From a checkpoint of a small mixture-of-experts model trained on Wikipedia.
Size: 9 layers, vocabulary 22666, 77.1M parameters.
Experts: 16 experts in each of 7 layers, 1 pick a token.
Training: a variant of Muon for the experts, 660M tokens, 5038 steps.
Below are experts of layer 2 (counted from 0) of a mixture-of-experts language model. Rows are named router (the router's row for the expert), up (a neuron's input weights, with its number), down (a neuron's output weights, with its number) and show model dimensions 192-383. Each number is 128 + 32 x the weight over its row's rms, rounded and kept within 0 to 255. Numbers have three digits each.
Before each expert's rows: "comes before" lists some tokens at least twice as common just after its tokens as in all text; "mostly gets" lists some tokens that are sent to it at least half of the time. This comes from a sample of Wikipedia text that the model never trained on. Tokens count by the router's weight.

# expert 5
comes before: " the", " a", " an", " his", " their", " its"
mostly gets: " on", " in", " for", " with", " as", " of"
router:099122080174171087186074133133110170179138105099096116151092180170139152169176168152123161121076175109103139160149157113130047142122113179104108115093200102188139138127158143157162099103093156148093160133123085130139130100152133122179064150108177129137078130114101128066128158125103170110088164157164144120160147058130153184113148090138130123148134125138159165101140100075126156146124117110086109087082137118061167129109091120161085117113156137045150128068132071117173147130106142141114123128106131108149139153101148113192150103140094117153135133143178144111114118135097173098
up2:198155110090175112099156175092123144133183077161043143165108105141178079138122146075112198113115134124088125140163136075109177107127125080144116115069107132121113112127186078129072077064134071150173124135121107101079112082123153104162112143089086184194130143094123192186167173185121146097125084108144150153076095088162158104052081132159134127129126132145141152137086067122023124165144141174104187069088109109058137147123165114117110152121111134117150127139110153114152201143114141141128113178111098110147113110172130112104106126140140129072146117139108114156087107098143136125
down2:050153099157106179203106120179147136046127132107181137125125128104067163085110081154137115145153151082135123067116153130137130079143140152134119080082189140099130124178152148113124147146115136068089130107118102092147163123152124155159144080092154117136146098201106074081098128140080165103097184082154167078124155114161040105126195178100105092095131161083172101144120149148187169139124113083103064205120151148203112106101138119120123073155123130104169112106103163160114096142146171112104100156116132111167181095070153126096121108100153119098126140194111082104169135128119100119
up3:117163112115103131095178180146113136123146093168141091135150089161130098080168154137103100107162101140137119140095135161176125104160090208067159131138098122129126135145177117146112103120128090074156093144165089118105120100078082096146144193150198119114117132078105185131160113114097134149145143137107117131138121132143155150147143161131132086093177189181113158130080159017097109114142114122150117166199107090123129162138162131139130084119129122097107100160134159060120085205161175131149147173155193135131135161114135171184150144153108221133167110091119152091145146159176125155
down3:166178119143148165118150088138132161063173135176100103079152130103117130125134115169112095137127129130144147070181151083134132151118127124097114103180107096084117153093098103152156124125156097127171185164154104119126042138170115086199152062156101177066090123114116114081098062114094067160105176113162115175088110142134132166150186144126144135184152135149116158123058112160149117147094108149168101142187136072103136108106133063144095170138146107084160154151107166163160180158117115186133125094177159095096151104084113137122144039160108125141185105142149134124107122129136168103
up4:098115135144171118095179140116130080163116133073166159092120129112108175089029118147051122158103171083115109110149122181142137117144124132149127156151071188102068179183129105111079138146124122099103138141114146124101163086136132166105130165134132139114183123153127155176138178161099164153137080146100157111162097147175064145163127198095122135118113124150176123135133199156186132124055145127069078116192129100115128113042167195199155107173116158158157119142131062149137109139147089156097072132119112062127177140107182136130087142161121099120154096110168167106138180100124146075
down4:135152163171121131123142163175091129171139155120119114166102149114123107070172062106156144140141083203140123179110106088162090148124154120075131111123148094176125147156150103109147152092062138182107186168107137157152126137143185131172139183111100070106132154104129141061142106134086153128144118145137152130107154082158143131074136101129096164120127150147123070120103071108107090079094166154110191154068166196138167138083120086149063174171138129152139177091163149151090140102142140168082128097209150122067062154094107177121147088172232117068143102097162167144132098121131122069
up5:177152157137136128156143155143174119184130125133150123100123065076159154129159209131080114144162139096150117165167097142171165125153125193094158061143158134111163106095056129117154135141141130122115133102083140135147156125131158083116115133147135132111176124089143102092125196052125151129118137146123102118128167128140138111117168171116144120185142121119107153129106105129119108113157208194171092148223155142139086204135148145101038126122156149101142159186123146122149129098093152148118129209119132127134132165108126108145091159156098128124078120139183144119135084127139169119
down5:082100154098189122137182089110107122174081128129099091152119115085085161074111074182098120106129157156120112178142095123120108139114143134203100161162151093136118126063176149138154153165141056067143090140151143111160136096116130091168152094047137155085125152113094089020191101094217193106117112177108151114129191131128095112104098071103077130124150113130115098132157121092110170130149145162103162130147125112171153124133147098165163111162099119145145105090089100108165142167094123108102161135118208159145013097107135105169141091187163149142150117102162168106115138115119156164
up6:077174160161179142063098122132128131143131196165105141114058128112120168090161113151114141061130158150057109129094117167083165126131182113123072123102151158092190100122098096111081121106076169170118185094156149141156067144116116136102149149123147053163137120175143099117136128088097127122113113088144107101082128084152112121079134149193213119075088116150128152136121137106100128153128192132110107120098145161113113146135086172154095100140152137148080140156097124108125040143138103138149108139121111092125181129099124146102105135136109100125119155088173115202085060062104171053
down6:101139112151174132118157160139105117115117092159142125112148165148150136164130130138135141106163124130169130104128107145121095140123096194110153147167142169139124150195119216177108087198196110151141120113157118119127161136125138084147112105103138141141078122123175098123106152125116141109136134105150096148144105181102088107150126087067069158168084143117105114129161134153125094154115080117103101150118137136056157112107128102092078113089161131123158168124138163137100154096117113127122078160048124148084184131123123178103155123135238165130160149178122059090152135131057111096
up7:092137158141175176150087162196149057173141131156120127144152083145145159151141128088079163120110095108100129061163124118134149100139065130140034115122142141155167169090135118118135091081171154086121124120089105045094123115130170151065124143123137077106051186122179143036119136081083138187093131125108179050115110126146159066114116126105102118153113135162074153151166139166168152145163150065152120138143135108192128124120101091148112136109191108138096177094122153152168095176107146134117104187146115120157133177116115098101136127154116121137121120145118122122110174037131117178
down7:156154063149091103105161153142087133094173115101120131103044143087143115105162108151128128144152141146148100111121125131113169099059166102137166125096126155119145139093143126172131147140139094163131141145146170153096100133135212150206178107144064155144120108147092178193111151082133143122117153083105085201137133137128114100149092174164150131143186135142168116080128173071096132111151112146202176107125090073093167095155194102085178074112119120098116110115153099113188091104156123133161129137108127128139138138110134158146206154155175162123077198098164129119160126170095115134
up8:143103125122129127097132128081095134124081187118079116131190045149190161129213095105130067125119155142170093156100098145111138114135061087108113069113220143164105110161189144141116145107123141100116115105159081129143133074110105092162117156160124147158184106122174138135157177176123139113064138116108130199091117141133172083129105116158129144130162149170154047171125129051096110136116121166121140119133133106122128113149130134153192123084121133108157099131141142088117152154157128054071091176086101141157147134167166125108172192198080098080165128160113090184192136147122127086
down8:130109151140164152138095172204138152109168136121130111114146155126058083103140155106056138182116103105095188074108125163095103134078203138091178113120088090094189123154164096161131103126148180142148120171165132136094071090097098149079154122143153169102141182148074114118137086137073142183131125099079115096149156077136126119119139130159147100088085082154146151104137153103174098151076118133132131151098150141181151097157063113096084115114147122137128118093139132131135151055095140123133131170143121109072077150175092061152105123126165183143121144135175114065150092170088112160
up9:127126128122137110137110128187120082112138095110147167113072103140122147097091171132143113090201108133111141181132170152110056153161095157128133079121133142112182139186116101144106157138217098124130096172124175181175088136135118117074140074073095060155175139189138165117119163154093149112127063136116114104124107091167139157110155102163114121155134050157127107135087098117191117115093155100087172105147108044106105170147124125143139166115096119130146102134104131153040072116128098084176174121175089086173085139141176151178165054114161148113095115108093149103133085127163116150
down9:128119160083081135105127135069094149135122092110185222155165080157123064149142145121096194125084118130135095122154114152134083125136073164120108165139188085080150079100158166169151109109124179138158141061144120171157181114083138097120121200129110120194088107099131111140083104095128117112117110128104132153123155100158104094100085178094126136106232129108047125110137155089113111131118137124107142109120119071175153149126131122120096094186098085071163084160157194146162117120103199127166083092079097138129150139132090106101170172147162134126104089157133109173133187114090122151
up10:148121131099205095157116151115107099151102086119138094105123122093130044101172186192107102162084154048116146204182087122145101097106155123157069173084095138080162163135131126145168101191096106162158170154096156146055108115098158152166081103116122164129094089084139137149153095155113171137128185112130132103109122172067127160087118156241136107138162129156104155138174074147055115110171123167089124081160112143104143099169143169114154118130102138148106140127153144104170109102071159153190176133120102114140184142201127118152130150160111136132143088151105108142184150067148140129
down10:146109140146132090107093132132100132107094146166127186201174113178068228116097144103147148120172104108157111160126130113154184111112135133109120094153184171130162052134169169095093163103123142051137159114119138076154173103162123130091076068152119151105130124095085142037109138111132121113175081111133129086180123137078123169108161114107152138146136137067099088086120101118135182129107138114161147155103112128144082162109147146098111141148144129092195141147105170126117149136105139153124098129190159095103089145111061125127205143130128157171117131136121118125118142137092108096
up11:132113054151181149112174098187122123165132077084128121107109124174086147103146118130070103126129110131115175151089138127109154125124124154110088163074110142094111173203115143170074194096148118105134122086131111143094157179131104148155090122113093020081116112126127136121191128137180169140205169189111136143105131096117123127179165106132152115145129135157128109107142128060113174172117105145130155144164122129097116138134136148059162119119117141070093165132076124138137211110159144104135146122124133128119123118138126128123127133096131059164106125147104151120131177123102131127
down11:167119114169131175096139134144084083127159155106130156127101117161149151104143170078076168134129127108138162070146129088094080153157130108097105156178118119144142151166072093136092094113092171088139141167129116076111142120109090113098144124112114111148145145152148122140068106085133114130126163125115117123140071087162132139149110166137116151098173149114136085146118127137131156093121077133143172097093209181159090148085141074143070208063070098143106100182123134150181170146116152099060142131170102157093114122187145153062167170074148146178093091178110121117085131105083093122
up12:127128118160151163138210159130103102087185068139126126085149114151171046142138123170105095131065129131137120203116138098122148095156136079088102130147151131131163146136078118097141145046135160066086148165112142139160104158064179103097086150127090115129116138118094171098081149165175073179156158103138108157108152109144147116149132115121118107198095181087128127108160120111076119151096127122064090190110165144153141137133091123159119118069091090103140102193121159097132141161175134149139112119130131179185178110152141121204186136142170146084175135137099164159158148145119066135
down12:082131149082143099149112118143137130146145134090049121106106230143144195090090152079159175181107154144115123157107134108152112170108164098176132102131124176116100125150131112147141070166153083105164149155085147134100158103180064152083095125150162112153129188140128113161087121141148122145144134101097140097115096152119140100171145140110143092121138168152126139165158148150129141126124136124195137145101106125139068144136134158105132130135117135102153097052126128159066159075111200125164168135154133071076142131175153153142074148056090097119101116162118132172097175066147146108
up13:080126128132192113119133182140174113136114135177098140133102145102161113108110128104115165090126075141100162110100054136070177079188067145111168085126172154162138103091091120119078107117075124144082118170113162146130166154197152164178171128039146135106152139078142109110085156132099122139141139112131149173172142141123113056112111125095113081125160163160153114115176075158130100159148088145175123109172126169157082169151151073114139129120103155189090106136040130179118172086191185122159077095072108131135172124140162099123175136121073109066151186151174173102140140144135176060
down13:145102065162159087120122120111088136091063074166127119147126093117148122093153151123069124108118175106126090071130140104122118128132140097179149146136040086097165144159181167097116101153086079174134107084082154126164107168080147155107100127068178106104062164099146123109120146142132132155121126054129136150109145120101149070170117111112184102138087153145106108163078099122110169132169161126092118113146101117135180115116116178140070178103114151125097125085154109079114129073075119110145129138186179179072105134155153127187137153100144176174146137055140153121154101145125129147
up14:146103123096089091094135139113134128126095159095151106187077114107118123112066146126139102141101076142117101223125149110122140115131143109133127087117089148131099130138122099085151116213093127130131093129099126083130124089118114151133153128130106098132105112116159137134102114145094143183137119164147189188071116128174137136142207158146151125114147132147069060098149185121184169125098067174093158113133167041141126202151179117120124098133116138169144129093150142091085092131095126138137157164150126111151112161046135164118078128191147140155193132093123113127149122140215110087
down14:095148121179159144137126065184127100131101077119095160124075111118125171049095166115168121148180154146116087104142121104085148110115038173123150118097076088115127153123145101156105131145110170154144088098138087175052142132115152115166150132183141112132161105159083174095152130042085105151112111132121137141153134091125085119106154205128083143122186084156084131156158161176083128186121170176115116080111097151138138125166096161122158077140107156102067136107162134147162154120159156149141133144171092129127135135201108118125129150075073112159138111146139135101148121141094160123
up15:070105118088166159112146144163123122148129123103104145120126139162100094111062177130125122104082160175175147131088156128142120159131147151119136088129130120060114086103143200118135133090066156166128115093111090142110091130152123183095191119098125110083114107096115117147108121114044064176057147131144171118152155182163085142154133164219151137089139137089166075149079135138066109155131162149136145088105121151083126121174122123144134133145150161127109183124100122209084045136155122147150114117139087152172104120128148079140138116108153149156120128137106233120121111167111097125
down15:136121107094119112088121150161166116100136127115187175139109136115156117162099126176159159153176083085076132120110130126130126115110115081156078112142107138085094154141121125176100152085104149082137149206135126157165151136170118165232148105129173137093119138141115127128108165127128174154119165147128166124144122136077119106155135094136096103149065176112143132137136106120125146087106051149102176155129122072124132145110092143080183177093102124121100092164092118128094140185149096140110201169091099210115128097129152162174106071159159111107087178156100087115153090075139105150
up16:166148129109093127134107057106090158134080125086125152119138180200160132133134135144152126108121122114108154168173152139100135081160137162125085158092156192164136186115194152115107122141086090122169127141204142117150110105141095078109103132117138120132161161125132155132112112148087122115139131110153120132164121098173145149116183115124198098144101124115097123097160187153112156136109124134155122115101142130159166124158139129109123132112166094091090124133169092159189144077167075124096178099042082092172111194216121125122144146080123153061159135135144157215106111099149107122
down16:115095100113179154117132169143197113123103136138175111057166096124077141165097095125116094136122108132182094127081134155146105152137157125071121095129064103126063099165145124128122134126159132171119100079117130128159121116122162112138102129127146177070139128147133079126100099170207088120140112241127093128101133116133101138175045143151124179151116131100173106152098103094120157104198185102104099097167117099103109143126149143155102116131140130177132111092120147144153085108077131114110123062156156104136104110039166146172051167142119168120211137111153112156143133151131164105
up17:128162101102150108092117190078051074104192129123118165107206093097099079119116095158072153140161078067135144186095131098146164076115093105109052077109118130100155135127075112066171147105107093200088072124114136177110171097109118074082129155091127116115105099123152106146098191073190078132157178105156148151115094093126142179143132125113170118152129128120162125137134174150166175170201097121090069085103165116087148129090118161135113150088160136206153133137115176117159149158162127115127092076070121111138121139104151135124114095152122190166124108127124087174149086159129100156
down17:110131148094100136129154138137164242172131116115132086184073162149182165119150064104107134105167122155157140101105156094119116182105135127161132170123180101104130150090140161152114150114119110127113160140087143121092135151165138125128151140120123127173137162161135133081134100050075207183098091066059126088089165144127094124100144121144064115082133151112169124177142156093113120105104115064099151101102102150159113155081117170076119138163112097104139143090089102080143069175162092077133088178081100181121080117175158162119078101100182141154118092089153172087135124111091188165
up18:129106128135167126117121098105139097130133206095170122147098068198123136126101135142069105142138129099114105084084117155174093115101132061203111079147107170185154136185135079101162114135135148068096152088181073120083136121191168100127134103120124102110141146151104129124067176137128117104150156149167152134150118096161139122155084150151152096084146150067100116126137116096132115110145123096153104151130112121132137131109177147132084113109107133134046044118166092121105088168108186134166130093081130170118135174112109075149107118142117042151136172140094153112092154142121102118
down18:135089157149155130116080148058146142120141124141126138097155096132134132135166076098136122137137066111129119158134128165169106138149111071133146113117079139033070143143135173183164146178137116138163069190121156139121157114085206184169122163113137122142128085133139074173159129092153083127202083065091106102132126202112084141099106183136085103116130113185076129093168181112172089118202191117135145070157100174057109119097115153189182099116141069142153115118114121122136177110098114152085078121150098095141108149130072176138112133108157067122131118149143102141159114069071156152
up19:075128117110183156089134131139104153149123151092190144130194100157064125151099122176082168092112086090094112156136144118139154134125154149149197170111094121129065163147178077150118142172141132153107056110176063148152140057102097067101166130109143176126134142142126117115110068158140175142076128147197098134129095134121150128171096082108222161094074172090177124144100151180104129152122120153093103134175077167128133159134150119185111151122106157102142099166161079125106121082116108094112166152146151150118106113166155120110150156143103089154144124105073107199091151118131167154
down19:220084168162124120106131167144176163214147163158129096105115176143175079116090174132150058109130156154119115110096109136186089142105158097064105141159070081165128128144144162089054061140091122115126159109088087136152164155121146147052107122166113140157116162149099122114142151127053087225174128097111111151086107116157159122148118203162088108141135116070086169117145118088105115147139081096113201168123096135155161099157061139113111162163060136149106137073140159145155181152148111159173147108125160137172156102104086133146095146091155154101127119124135125128183137125115127137
up20:170162126169171140146127131166136142087066058128151131137111157132124102117150137160101151186123140166118117202111135125146138120112196114115148163134115142115193141135173187153119084132146122085156136109081121150074160125161086191116071138110135050153101105081154128090084101158154157107125140142117179105082107077150080128106100083129143079169144115137131129130136090107098149141139150154126079105158164098126139102119131100146052100124141155139145111126091096080147125080119152144175129151150143128152148157119094122136077083120134080116153184078134129144142227118109107108
down20:099077143105135196166093093079084166055159128133105128163142135123146139099123189122122111109139173101128081071142076115160144202170120124136074129092138157153045122130176122104110120140085179140085132167160134148202082134116122074124078102149104079128133145137141132140105128151059161176137058093134103147174109171132127094140135103059149118169142156165125136115093164114123104133109117123176151123164098082136105127125121135164206187108082121055097117146180196093122144100126101167131144122087122117077132163106178184141125079116183135114109111127189109138139168133140096071
up21:048139135165137069128107134134150175131124166131171146106116154091103131197103108140128100160065116131144116102102102071118103151101123072112187134106140099123103127198065133140091135108218102151124075138166086125130176097089098138151133081110142143138072069136109143106112106120127125117167111105161154176167110146110072133124109100109155193098111124203126113108076200096175187172177148097146123101148057066148096182153112107136178106145098114168138135140049130124110108176195166144095116097155165105114154112131125125080125124165113145159140137122107111151150086100099152120
down21:116098141109130050127039091063120116094139137122146099142178076158087141109175156145112092143186123040193112142079119135093158149127124129118123109098083098104172130134155145114137138155084118138108164158152187164092168192085137111123155131154120127156089117118140136126095075137132103138164216082172154077088180132094147124150134140119103117133097137089135095189163163194090068103101127080154143185135163155134187146160163105130149150144079155082096151109125111083091100115172100114096112122106144146128163139137170160172136143126097057113151171108145093126182171116176120159
up22:117138146143162121145096084120115150155112125125152177139142152077136100128127143144103189134089133094142047108113149098132140140127150146140134159149152153083151137148100077169156213084172066161155113099144149111134129108164112140159119139114143125155112112160062106131093186147144145133187074081167106088115097147130088122134081089154177096144117021210169180120095114144093092133127066105130049150149147145164114117084124130152138156147120124143153114185176096157115131107114144084118113117129103113158144148142046143044092100131118100161151134068171158136178073164164183068
down22:064139071072070160122107146137128150094116103125146148172169108192070118119158130101167114106125111145114152190090121123049105090223166140093153128147129049117156105161101171154138079135199152142123159162116169126160105118114133161097055139143150079121158159181120090145110079110144169086127140124095112118153161096112145128157105137139125124077107236101174104147139076103185142162110128090129151084036115113105120159150192099124141159159137083191113128110108100162128145120124120090126139155100142105115073128095117073162117168116136135140128136143115091132110147105122083181
up23:135127131122106187080132157096166159084106124154125114145148118144167155127104117078070131166143101161170149159045185163114164195110141125140140107113150121171150092130123103148161112109182090122090145169133142105165058103147174125124109103138126091098162134111090171150162113108143083155130127090026138103161160156134143134161140068158084148173135093118160127162108168137145163127171107131079098149149137158095100170144149171100137121169085103132092120149053105149172098126104082039193139033071111149105099126164114139138080117143105153118109172119107124116139110153156111105
down23:164092104137186129140112081178136123117128106087091131141118090160132130120130158209139098136114142127124182056138072136174165098129165177158162213118169158134117123123137138157101177165122157125147102112142131147164168135100089085114084103142117110133139166117187171122131114074151124165094125115085162127109149131131149156132110128117134141090138164136096123061138110166081131090036171133163129141090148117111146137117087172092135123085160162124090129101172103148137165103024086110099149124092143132087139098103090094098114131111161150071163118133207208133127189095129155115
up24:099126132128114093082161105172141117173107073086147179112141174129131133102108134088194199071099151111113136099137159120160113126146149163154137188078152126120094123131138117097136123109155144117152110101146134066136084146193133140171104142152189124089104105129114154170081128139110130125150122094109121100142099032172094092169131126149113187144121091186130152080154126138053110159158102119125174145170196097084164129072070086143116135124098131112080151114070100137118110116167094096104050161178158142159101162136154129139186183082119120158103094102179096117097132199160142187
down24:071146149134193104097129160141133143119096159127064100127138131120063136101107098161165183137150132131095162085112119166133096129106100132119174146138136099148115133065123115171116161110124132118208133111151146137110085159112086116173169122144186100077155142168096098125105122109128145136114164181093128126170114101167145142152117084128107124109042191090153117171123104155144139192100117211140082161059103113140135082147159131185094142169149104111179167118117078143080138138135203148132155223091131115157138118106142170148087075146118084107157116120116121130137172076145063110
up25:122102109135125112078138155128170130087156092136081137145137165120116124120047208130113138184173117130119177060072184121123129128146108151035106080140135070132138127097110125072146100114094121125092136151149122123115156153080068062130132166132140110144163100151148178167148098189124174119075198091097102120150184143160085117105136124151161125163082119157158136097102125150112140174117090135150113139106116190119190077146094113139128127149086149122100145106167088141176189118099121186123152170151171111110114141131159116101091118112116075143113094178124099095146110082094172162
down25:136125101122048149147121113116093081096067160119157154098128110097155175181113070143145128117076136118151078185138105143107106093129158070156100121127092168121095116183158120100147167105110117121086143166177112128170138126127153179140163115141113111142062163107062057144091203144141115164104057142105204098144126124163163084134112114151109169077150142085181122108148162156128163116105163121129136127068157105159115132125118157158111130131116116122144112081124158122134155134131122124196058110132146144107172105163080117168114140169141146110088120103191116104092169188107070163
up26:149152091166097146125113109131096119154163186095118148142116119101112111176133128174130084093100138141144114158069148158132073115126124174152105140127126081103150127189153082090186106140118081134120169130166169134167052121075148068116115129157136054176115124174173129145115110090151147167135159136195161157061079093128154171109071133124179115089132133062123107120115114111185146129137169119076077157128167153075136083105090131125122106131128129179127200163098155150046129165123128110138086099121072155098147135193119137079119140130155108207081087100170157171146121107132119145
down26:079148182127082171122094135086085166104192129161100099063131108072171123190147132148115109111163164093115161153142145107124111147159096145134083134133190137117128155159089115118136092135116144096109138176156136133124115117115141115119156133138132128132168129080196112130044087130154143097124155088100104092150111116066125082107100109135194090149131189115107137168106114137161135148179132133130084153060149122106109138138138075197126031099115136120178146125126076174146149123086100077123122140110045134228171147048104079053126149101132099141164130169139122068168157160070089113
up27:143155128166181189134114139112150118179130097152140180112118163107111107123067108092100160131150176151099137072139104117098213102096149124108133159171149146094132128130145128132102122152173097135128180097121141153175092123098123093149118105103121090126148115106217149164153134150104107102144117149131150104104118107118120078118165062159173110086138082197076093132117116089124100128112149125136109151118132124131110152155135180134195118210149087131147163118136045058169147107152192181163161194083166147052062151138084114147151089117149160065074113113170108119101158145214154130
down27:095084113152131186145104051144160115141156138117132089110149121115133131069105124120109088143127149081130088158150107129127160167084172108171153092156143115103168124109152137080082126099139127066138179159106116141111134139137150092109047089137170083132160082138170145146111137076122143125165120129198150110090141148135069096174139119104142188119115104095143122095148123146031027124164075199131107146127120111142143126166213161168151120096176119152137133038109173124157129128186159085121169174101148091126044091111123092185118096156153201112109169180103148079129199064160127098
up28:132156175134127144160151097080107149161103122134099148153166157130138091139129100104117104108147034104144095130102095103110156082114148095109147110117154095120202134131114125065145105134107193167134120141127167161152097139129123106136114145186118102118090119121131039149178098112095165110113130073076146099155121157165127178110133117109103126080086122107142170114129127047126143089107130176145145191125108120119148193174160140128133113122144166042091172131165080108167101167095151135107109101196112120123163107108135168150106133114090202123121093144165157145117145102159083157
down28:085160153149129121049160169161131101133097139110152183164100078168133158114155131140083119132139171117155133117140209154157111129100146071106114142123135165080149038109150100119034149211108136047098168132110095091119140124130104105153131122156157108069089119104119160137158107091128123132156123151104122138159158122074146135078148106144163124128118096165174169162138145122150140151105006125127147153130172145146155154110107063128143125091082128116156126086090151118107121180078060177120168161094107124113139139117148106025149147118150110104155126114104133090060105170118119108
up29:092155099135130137119148125133126144150133100119079180176106130135157155159104111146141149143167092186108076155060135105129109200095118101125113113108136103129098171101105181167120154114119085085145112140134117108091197047123107131104134118133153155110164097156194141103159104130148152125213180150109122114158147142127126138135158117128152179157123110123110085151107117115141149133096136154132146151169085114166156158123168141086107156127097117169116167123144219076080110162162183103101098151143170148212131132225102110110156139120100198168075056116202106092142131129139120144
down29:118104148139080153157091121105100091087175186188175105143133114140086109123102137183089130164142122094112148114170117116167149102103120096118187038127113150151126119160162133114191151113091128072116148128116091149165112135054127143060161098113145074146100157150123209131149153155113145175165131085128176096101160152123083149134153095177114165129132096172132144117137123096135145102160075092116140108108176134129106155154156100146207138120174044102101099152118092166122138137122107141067140121148103116149095131116074125147109136173110052248139109133081091086118150098105156137
up30:090165091083043157108138077105106177125128135125117090102100092131114121147079158130092114139098145145142162130113116140065152078067157089101097107136112154059119103164078149124136123104105080207130080211101104135125113124085092170110165138122180131137101167122113157124120118144193106129162131113149170181145133115207090090132118090164176155155066153135101132130156183160161131110156135124200128092106090067177149097132151147101089166110104149163131104143149145125108107141102128099116123159153199154126175135117106138123127110158127135206143153051114138167136116202132079147
down30:157131144139105115160125094100084116179105120102139150091134143123119126176089110147158139162142150104152109104128152117136164123141124131125151170171106145186162139122183072144167152221119102098174119132074183166135121150161107112109159154128047134123118103133124116098095143167087131127119134100103122089116173182092128116109165097184045148143109124217084112137129097112159144108115078110130096123103153178157096127084172090197094146146113086195167080127115135161121096093163127162178130125119074120125129152162119190143135131142129118166141127196160115125061128113164188098
up31:127150052120075162094166122144148085093143108135111155163131146152126126119096136172094144121057129113136132111143080137087111137127120118150107091138115094172171146130106151160157073139131134116158098160119140138128153115106091123152182142138166157116069173123183138132127042121147165041169096118080172105161087102170079108152140122117131151136156181130087143133112137114115156093126095127138137161128157191177135110117102180061084061142109105161141113062083153176101134177226113100071126146084183149124133165114061132094119123088156128107105135108146120149125113077102112149
down31:177084163168107109143119140073134207172106091158143121102134190124118154153103113117145065139189058119167158134134156113166125118122116127166133193094138128159149184083183178074116145082173142175129103061146155077118132116111175159125157124150133122164156155175147201127079128122137134133109131157093123110134089101118128156126132141131134163089154125155150069118110106142107144157121134137070099133094107121115116099140057196109127160107210163120147095105092147074133110145092116172085185120143157134141114147137083106173044156199160122109155123119065127106129074124063100110
up32:100150125138134124104100133114145140103109084073105158077132122120054124145147126131120093072136136147153127151050045063140110128144123171141130146187169102138157085115127082164148102119125103165141151143145171152074085085180127085129107141118123138122134043138140120085076150076148143137149132179126163103140177101124168116108141131078139099092115153100103162156133157094128119180134124079118105193119130140146114092122117220135097123093110115114137168085108130143057107213167147104113147201120110120195106141167146086095160162125188116134133048158122121205109054119162136097
down32:076133063116120140116165077114153138101144165070133109099138131140114145182186149114145123134195123143178165137171135176084172174093058115144166169127164074112118126101119207170081106111138176128078096105156112132132092139120153098053185125164149114119113119135143122145100133087159116112171171112142069167109093156136181166140165153078089099183107142107137081209158137157105137154109120149141160143163158167120088147181117126065135093163137143121095112124104143113127173102135088099114133121149165119153110161069150091145146132137117108086170083095104104169136128124037109153
up33:151114174099092191093108084167095095164151128103085117147140112116144135132143132047112131105101101105144190143088158121137143136109080094179126154151121104083081114096101168128089104138146078076115132114112169133135140130114095159139164061125121126097131067151129101099119175127122085173131105131133118090106134080108175101185131122147151152090104072127101101132140076158108096133096117097133150147140185087161180072144075154145140104133180126167095115148123141178108184069122181134103163116150099137198176157115100102161151080101102151119090101123121150119151128114109136202
down33:115148115168126120151148097122132147107139084137111147123104148145169157126057121171158130157135122134155119145130173124171043093144156099096117087118140164166123198118159153118162081128122173145188122122182099141188072153171142115167166148101133099138154144091115151057174120100083128141127102132102123157200091129155120126093060133086089121159038111104151141103118168128131118167171111125151119103125108145112122102119157121125118124169123086089151138176135131073109079123092061121120166116103106146114126083101137159144107137157146105154170138220092199103068146096123120079
up34:143090107158119210100126121082121163105148096142086156161216111084156118103165164128168127077043093130086134094105119162176084116074136119149126117169120114156103083114115094141159067066138167167157091171149142175115126149102139072184146153156128190134149093157155182169133093118127135130126118160125115101075119058169126090128146146147136146041094109103179082099148120103108183163154070118123130188119164132188117134117120116186106109112171136128131075146070122119138165156114123115129133124126113104151107124118103213099079101159184141151110155107154139111148114120111122130
down34:211122118107137104160139150142156118125143122105099158131116158135101155160118142142101081159110131107126086173107137081184149212124162156068071161102146192142139121163139146125168125148118165047112129151114100184073102143120121160117088148180103039141148119064129145119113190142104144114134081105121135161174120131117134113150211100130085099196144174123162092113138135119179081171102106083170097099077161128065119130116144146105144178143104130154083148126100083170103095158134131156080119181178131145100109121138097135113087114098078167144156099129145104097110127073092164121
up35:192142137105132220180119122153137143142081185183141181159156163181151105193133146123141126106146106165103115164089147055190146075158071047156086175113100091134170148133113113137159130176173120122188150080179092115114141103123130108131144113209094189159119107140128051118130114091117196113200160102175130148066081193172074115109062162100083125070135084147126098128136139145118133202091115137073107184088108138143121152156205113124090159163062140147157086121126138169112088158079159141122143181134067112140182157159106126105130130110112091140107099169143110087134145117062128105
down35:072111156111104121064076090155144093135128123097162132129129089086162095097177066134151158166083119111178141109117102169161118168116120160194104148125154128144143128105177127124140123164068144174155137129087117153138138146124118137105130056110174111114110151098131125080091083138104150108146120150083088132134133118119203135135163136174115110177149136079090141124121143106119098092153164107113149047136110092104205176150106134075108158125099137175117144106092158119124129130165146155158095116116146113163124079118100177123164114053132093131111137081164149133201152115107110138
up36:154062133124148162097088172149097107162172065101138093029088134150177082105144140074083104125200109153162183114104107143117100139094120097136127148126076165143139185145149160088104102110105115112087106119132120127156148156137155161071131111127167147129129103142096176151157090182146145110134129105108118145116043120171147098137124133175127155202095169123155144126057144143151117101133178125133118181143155138094152124159097104072119087142167140149139058109128143129149157142133113107141127081101162115189149153167093195159112089109091114122128134176174161079140091204039159162
down36:146131164105099155173156092118166084093202179144197102157168084117155105138104140119176137126111099086183144138194124168105123128130176106107119118119124076142165113128086134142087123081151115189177090062143152151140118078119141116132111094161125138119180174093136150151126103143142143133118133156107112046084160069135142114134123139119148154092122111111160088100170135160110157127136091166166155126115142094170094114128121127119082115100068172130129170047140134137131157121109149210182149132090164164155120160116135086116139193107110093114144095110097121135099125060130139177
up37:162124182129106189137149142184115140099137100172161149104138107173110102098168120099086098115079110106132109139100108156227115185110164083142053195068127106132165073120103101144087049128150132163101113158176130129144116119136107049136178124132152119145140169115117126149206124141156165089111156185137147119141149109142110134119089122094131147054188128071115155173103161073098124115131026158137160151070155129190111075114138128124127098084154127146099103144082164170120082184143114069049142101126109122115044098171125164207057124167175110106120072146143121125119193063109143150
down37:122162114120100058075073106121157123081147124119119141135164111133138134120101188146155127109101088087131118141141161073113152105160132137089190140156061101099131154160145174123141162177156137089161150098121149193136194124097115142100112079139150136133088097139107104104095167063096153134100122119116115147107121098134144121105165161156136110187117206140154098061136082080163128152147122122116125148138167111081092133145098138069065128109144082119083126088197104051142142092131120117156088144092072170110169173169085125097128125103136150101102137112079151146168111193155129117